Below are experts of layer 7 (counted from 0) of a mixture-of-experts language model. Rows are named router (the router's row for the expert), gate (a neuron's input weights, with its number), up (a neuron's input weights, with its number) and show model dimensions 0-255. Each number is 128 + 24 x the weight over its row's rms, rounded and kept within 0 to 255. Numbers have three digits each.
After each expert's rows: a language model's description of what the expert responds to. This comes from a sample of Wikipedia text that the model never trained on.

# expert 17
router:127133099151116202157167108097119135115140106131148083085158139166139132122152135091153123160180145122136176150093156129132134153125134115107151132131145100114112150089141147122116151112115113151147101120105128116097103106092097134150120145127152133155115165104155089184151089093156118141098156156086125126165124162155122111141115090119127134141131132131157134060130118145147114147120151098109103089137156140138095102125132124116137158095158129155086151091107105077114122118109116142178128140107114115129142139116158138147131077144155135127131122104080122096132146100114167183137099155178104152104154115141124098152156090147153142145137100108105090129153113113101103169135162106139105137111110134074123125122138141091147118093108143150096121169144122110149132129094143
gate1:172125155128162131101139125112119148118116140176098131106074161100148167127115120113124152143134172123136116118067143146122133118116133137138148137127093097119080150153186163123141117142132099157132145123103083134083156097131131143112148139098101128174139134154097115105123076124149081095105100132112122121140132159131119104146127080091139141104110174138120159040137119109171145142101145135104144116140125154113102134192117158063124111109119146179124146137124143141107146156092131120153154090101114100127152131132145120135148078089151115135120111139140128141128134125155122146108120150083097130127165117097102122123133110120154142164122092151096140104153116112109106138098119149156151186111156103156107081139128152120146151137116144098143140126119125125181106101127125
up1:162135136137164116093148154093111143138126126159109125105062134112140169124112107150131160161134150145136112122092155138107153119114124135103142129096103096111121144136180170127120105147098137140128152106107085132079155075135142147112120154122098148162133141147095130109126065109154097081085132147123112117139136165149118107115140078101160139094097170160109167067146125108171132128099141146108130119121116166133101134180134157077103128098119118146121164120120142153124139161084122094159145098108101109109159092124144097142138085098149123139129101143139136151106120108145138137107147148095109130133171135116105130123144120105149128152122121163111156092129146124089111136129104141140157204077165120128111097158140140141131152136134120099120138119138132099175111100118117
Description: Plural and name endings. Word-final suffix pieces, mostly plural or agent endings on nouns and surnames, such as -ers, -ins, -ies, -is, plus joining and or &.

# expert 27
router:116141112102120151088101140161100127119097124154148094131119146130114142150076140158105107144163158172111146090150103110136121134129118142116110106162160076089142120162164104135141166151123119135091160128104097118153173143112151114125114134073112131162133077131151121162097107173135091153149136123143114110109163147087066090174147127121107102145118142146152152125126099160107124123136114127108124150126134175092126106124147140173119120092139101131093108160131134163139123155101165155166107125094145109158141115168154137125146098077116141143141096122185104150146138110162166116154112112117115126084107132139133094170163120119167129100125087139115128148086122149124128142121142132125136121107133123111089144148150137191109142093106148152165103116116097143135092151143133
gate0:133105155096146172137109127145143122123119134092110094117164148137176158093113154099106121140140158133144153080148107173152100129161118148106129121123148151122150093106134152100160115167087132171084151151054121135079120105123110122086098126101117129179129111155101107143100102117149119135126090102101140163128135177101151181155117124115124130126112126134136115102117128120118168143157102075127123143142097132107100135121168112122072126133126111152140097153145151156125155128142150100136142127103146120129107131156108130158144092089172164155124138152134084148147168118117118180140134142130137131101137160127165099197160105159115159101080098142107111137115120137144122130109150117157136084131120159122090114110113104135124083145140113102134120142103126143147104165116157
up0:126132164082126177147102117116159118141128144089135073088146139098168168073150150111117102138143154128175140104146133148123119092149110125125131137108149149095149122098129146125126094139117142178107170135081139143115132128118135120105113102087109105148109095148101139151116075112147132146147126134091128153125126145107143184189098122100130163156112119146160113125131131131092146132133131088151125129142096134109107132134196123112098109142130090151104136131123125140120159113154166108134120094101118106136126138152132099122126103080159165146145124158139088140138160133113129188157131160099093123134161153117158116217160137140127126113113105143087129142130099128126145112079124123153140115144087156118107119089110123120156122103114137154138151125074138146173111147119135
Description: Plural endings and commas. The es ending inside names and words (Court-es-y, Ther-es-a, Mos-es), plural nouns like towns, houses, forces, and commas.

# expert 31
router:134146134124160165142144154135159153145111079146109132083142187152125107091134101136120110150092069145125139147158071124119151139162145142149108108154149136137115133155118106130111103177150123164141151162126131138098162170156127134119138161106147095087141082143169149150178099120088167128132145095129128141159098150138102091153120102093123104142125135080129129170118121105124116147175101154159138168138125118107139130112102107164077135093111139135142151145113114109116118161151175100118128101156134071133115146150148152109122135100132154178140114084115140122133124167141116122136152132146093133136152150111076155125124171144162127158075127090136120158097120113144105103137151113128105146084158157177113107121105118128135105142127127129104158116147139138146102143117126
gate13:103149099093147153090128157135120152110134133142105098162128108181166165127099148113118110127117157157127148142124110122138134169140109119154128134165075130171110124116138129143128099126136106130126109149121117144152114075102126112102130140127142152128135109122170144164146160144080121087132076134100132116097112099150134091142147076128136174108120136096182147124120121170134077165084084129159126132156170134132157134126156152129089115143163151114129128159099141121121121087165129169160132109137148114137085144153153109073149110121123127131146127092105122138126186170133144083127104182118106115109122158117092096125113144140113178123135106157134119153125116153149123131075128144127111159122083154112113127115145177121115084146074088133137137142113149114121136131148105
up13:111143108128120146106091140133128165104155148145131102162117119167131180128109147114130131112106136134132117148117107135153150160146117098139108148162107146163118126140166097149144122125178114124119115127131085131149127094089156095102125150146179113102126124131141145138142165177082118129156111127069116093089116128163154094147140091112113166086143121134151152117125131149128074155080093123132148126151173123098184133148147160135082119132128158102145126157091135159112109073163119130157153118134134112117090159142180135080130137110115108125160085108103116132119164164135147092144119182137111121112115135101087095131102156112148173130144124136121118169111102097119117110069118133121097129110108117145112109113149182139138102145095105138130139130153142123178118152137120
Description: Inner name pieces. Second pieces of words after an initial capital consonant, like il in Filipino, ern in Alderney, ut, lex, plus month names.

# expert 20
router:110119078140120175126142151106102134121139125163100109155138184101113128081154105105142126089108097138113143210134124132162084151096089089074139122149160133128138114113161097128124124115109102130098108134101153121159149111108143115138165173156087085094131134082135174113095130119135144129155099112148137105137152124076131084152103144134117136096115160122135117144121150147173130065170128124114142106127133106122146138099115164159162134111104099140153119148153113089156152109101148134132142117112104134157126080145116101097123177138116114167131108131091109135085109128162131157121118152102138135126123111133136139097154149124127125141136128168111092129151107150143142144073144125118115167066141107124083164112116135130133122136106102136138158112147131147098092111138147
gate1:162110129118138102132119145152133143118159170130117083170151119109147157118105078107140150122109107121144140184165147182124079159122151144092127135143127095129138190089121097118177112133110076118139133175183147142175131111081132123126128128119112113125151122106151075100161118148142136146123085132099144174158140111122139092119139108132131114138172129140141131140136157157134091112133176111161113201130133122119159112119082120142156128132128096116124127114116144109154133132082151148161134121140115139112155104131124129108156132131093153126126143110130114119099148168115105118102134105154136104083088140097101132084147147143143112117079156142110050134130130119129135182107127104155085152115166103122121106147128112117107101101151141105113101132133158137119140115149157
up1:135101123129162104098121154173129155126171172139117081170161117116136146105130063120138150112127098120155138177144159169114123154141148095083138162114143110127138179119096099137177120138100094154126135146168130139173126090087126115104114143144102115145140107147152092099176135132137131132125103134092157134162116123114123122106145170144111119136172116136124124120120145159080082085112161103143156203095102127117169129110115152153170120158106102142106114117114146105153127153082120130159127127132115101089156112118120145095135135149107150128116131114153125123109155162117113123106121147135142100114085120116114115101126142140159121082084162150094064159154151108143135143127139084154080136121134130112126112140139136103126109088142147117117127105119165135127129105147158
Description: Descriptive nature prose. Word-start pieces and words in species and science descriptions, such as far, sloped, brown, resemble, map, often before -ing or -ed endings.

# expert 29
router:103130080086100076144095161123134099141115168124138106113143107111095150129154135146158134162120117093129141111139156147095123160098167163143125107100126159099106141107115122133098106130127131090128126099155113094138163140144117087107125117124124097132157112161115113153118164138092103155145109111195143110154096130119176158157148128155143148154168125061103140144119135111102107130081163161145127106117087087114126147145141145108129167101129113098135109153101162100093134174142148113102091126164170110156143134138151158147136144113095101107150139081137160117109147135128147114091118180176137109145111147152141144138134120114119072113158115129096126111138134153137181138153107110128168113158127156090104143146142101118151135163128129132149097138140126165132132094158145
gate1:068122148126145126143124102139119178139093117136119144146134111120146180146164132093129152108142107097120129103111143091134160132139142120129146179110125106121133120141102135102094135121133150155140106098120094142088087087085139137135145087095159128153128167135125160168087118139092130101131109156130087117148150136112167122120152111127174135147141102157089113112111142091109153138095114115148134159151166147134140161135139144117119161097096109099083140162110124154145133148120132092185126130159123164119170090152128139140129122126146117148123102157138151098114162118140120135132139125143087131129119065160146174102160117077126134164125115155108159145163149113104106102115171112175094162137123150141085100115184106140122120129127130128104115126090129125205141109132115
up1:091116135119141146163127109145133150140098123089112135116139088135157156145124138107117131109163108090131126082122147119123140140134142110118113175112117090100145123141106124087130121136142150147136105103135102159059083094084157140115133129106126156153131186154143150188114105120133127104152099154120104100139127118113148115137134139135155128151124111139080119098104140126128155170101127118154177122158154151146165154114116148126141152088092094093088130140110079150132162156116091099164152126146147155139166098150115102159135120099126139178137119156135131098108144137145125122125143141151098138106135082148130180121137121090131150167147104159101144126134153107107100117121176086172103169121139155148090111120163106158100116118138154142135139107096122094202133117135106
Description: Commas and subject pronouns. Commas and the clause-opening pronouns after them, such as he, she, who, which, that, mostly in biographical narrative.

# expert 23
router:126108158111133103124137144124163141100142107091145126135119140163085079149094134092129126156130135093169104141121120143106116100161117156104109169076089138163140138144075133113140153124163099091154132172108083167160127101141132142109106164122128165143132131142144117138079161113122129131103154151085103125123124115116133122147127127167162133164096121161130110099174109098096124113160142134112157117091129120156113154088131114108132149100124111127174154147104129121171167093158093132131154155144107171114100112138145102129122144176119123118155088155130139119132079088097147135113151144127154109117139105125108140135113109114149141103122125170149076086130141091110162147157177111159162117174132176117094100098136145106146109105118096132132148116134103110109086124133127
gate0:118091128137129131093123158132152139121126094096144121129118112106121159129141140090121106098132149117129117139156097128123085112091114146124144145095113132095154134102134103102087106128123158108159121115100164175169154147115153137118135151142128144103127144129112128110137127099089096125149092137117150109145153087169096115110102116148120146152094134110143170191135103137094135085138113098139100162090125141149164170134138121144154107147118126178116082165147160113153094129118152181172108101107095126157130118128106123142140095138125179108117108127088161152071105154122124113124094091112108127120152173086141149125146144111137111111137162185051155099108127065156172161132148107111124130183122152138128096130140117134144135107137141112137134093129110124120152146123131
up0:128103131121136121089100157109171143166144117072146123130123110113114154110155154109128117108121153110123118136147121119126079087109090151139144137096115144108137130082141086111095100085120155100184108141114155153165132142131148159136116135151130136111115143115100147110140119088096073129152113114100152103151133101179104133121135120164098140171108124121153151173145110129107103092140114108156110147122147131142143167138123103144137094141129136179108095160125109111176104123121139162176087098136095121158108143149100123137136101142113177115098106141091160138089115149105120102113090086139115164129151186083121126104128147133132125117132172176075128116120112096133174143147142104106122134188139157160124104135154118156155136091128144125148133107142147125117156146092117
Description: Titles and kinship nouns. Capitalized titles and role or kinship nouns before names or of, such as President, King, Pope, Minister, daughter, son, member.

# expert 39
router:143152136171148116107143137113118118163136154111124126132181162096181127112121157084058111115179119125094136126131150127117118185115161144116138163134137138116093110119154172149084123148113127122130137157074140101106119163120102196137137127129118128090109139143112147164118122148158147127110116102110150095110110132153141092162074144130094123109152111121124113164121118144145125157108123093110187105121140169082138107071128095147110108151124153173094133117148073131110106135088129127173128120139140106166143159141136128118133153118136151134108101132130145119137072106137157125113092141143080140109136145125096130176104154093121121102098126146147131140100148147132095102151160123159148105133149130100101144145142118134114094119128163160138139140119108130073098135109099
gate0:168121108093082132071134119091140175144091116115120102117131166171091137094144141137111110115126117131129134146123074097122166151115098147126127117095110141123111090147096122139145108160126119144125196081085109130100125159147122137111082130092128105109086154166153148157101139135136154158174090121102145110147134140170139103108112110098146118123109089113118139102143147161146108133108126137089117144138163125102134179171171090157076110131126138183100142146150126140099109127140127124136104179142129091160107130140144157124100139131136157144133133131143170112138126171105143131134114145120109103143153141121108125128070152111097159115127127099138160124113184130118137135131151107157109121154173162135149149141130119115130110186120101110142094133103103143114102162095121
up0:168128108100068114076141113092140155143098104104106082106127180144112150102139134117111104122125121161145146154109084102112129141133097155127127135072094109123121088152087119146137114158110127149128198108094129140102093151152118128095096134089118137119090152140136162142103126130137127174182065102107153119124141156160138093123115100100108117130123102118119123100119160138131117132113157129093115158133137133103122170175163123169089130136128132165077150165136136149104103119147142134152129161129123076146113122134116128110123141137140157151133128145144178116136137163109148126156110142148123115140169128108123124130058149117092132131140101111141162138129159108118133151140157134110125113120177166128147145134121109131132096171117105125155077121104131133098097174084142
Description: Team, party, place names. Pieces of sports team, political party and place names in tables, such as San Jose Sh-arks, M-ets, South-ampton, Labour, Conservative.

# expert 47
router:137168132129155124166135110160140149146120141117081107130100100102090089156191091150081161102141163174080143142137123158121143142099136132087124117147094102130133108141118128105094150174126140134171119164129146130093113139143094095120122111168150112111129148119111152118100133122147087135148127138108102178142134158118079120103124137094120128091108110152151102094179117129102165166133104160083101079128112107146137148130151077092087135161142084120146147133077152131159110126124128100161146113165155123129161118136142149122118098150143105102130097112133165108153120129146120088106116129135144131157129089148153140130139122123086120118158117091162128084126147150129121126168102143133162159124143129115114109095145099089169139139111120130125135147117095101159099087121132
gate0:153064078121111157133144171145155154129133110110094139083115141157097066129129120138080107155116125149160099120121117135118093127129129100108127130102099123143176150104113131116108132164140121149115143109091164130106079118135134155148127134110124177102131103120133165128135166147092068136128163118151073075096169110149126152120133126139137139147152108125127163148146117117115175134139159107138140128128098145164140167084127111108127167071125132132151142109126127117105139105175148129134143151135145146119131092151102108110099141108152146169160126150156069116113132128121131149093117124160134112092139103150111133126146128069134115152123160144178135092102108131129168143135084146117170166127160123125087131113114142147133117168113107125156124141088099101130168115143101
up0:138069074121118150140158158152143152116144123113105140083119125145087074110149137129075116149118124146160099129102113126128080128121140113104133124123112110145156142103143128115105157149136120128134139118086156124110076128139125158172114147101117159121146093116128134126111151146102077119149147119165084068091162120147123154093125106134132126137144122122106165143152111139123171140143150111142153118125106145156141164097144126110120168081135128127155114121143115119107139110166153122133142157137148156107122082166116125118111151125163160158147129155166078106123122145111135136104136135162119115095154098154136118124140127079122102160124153130182152078102106146112185145138072138118166137130173114126097112116099141145138118175112114143147111160079093108131171112156085
Description: Institution name words. Capitalized words in names of institutions and organizations, such as University, High School, National, International, Public, and the prefix Ex-.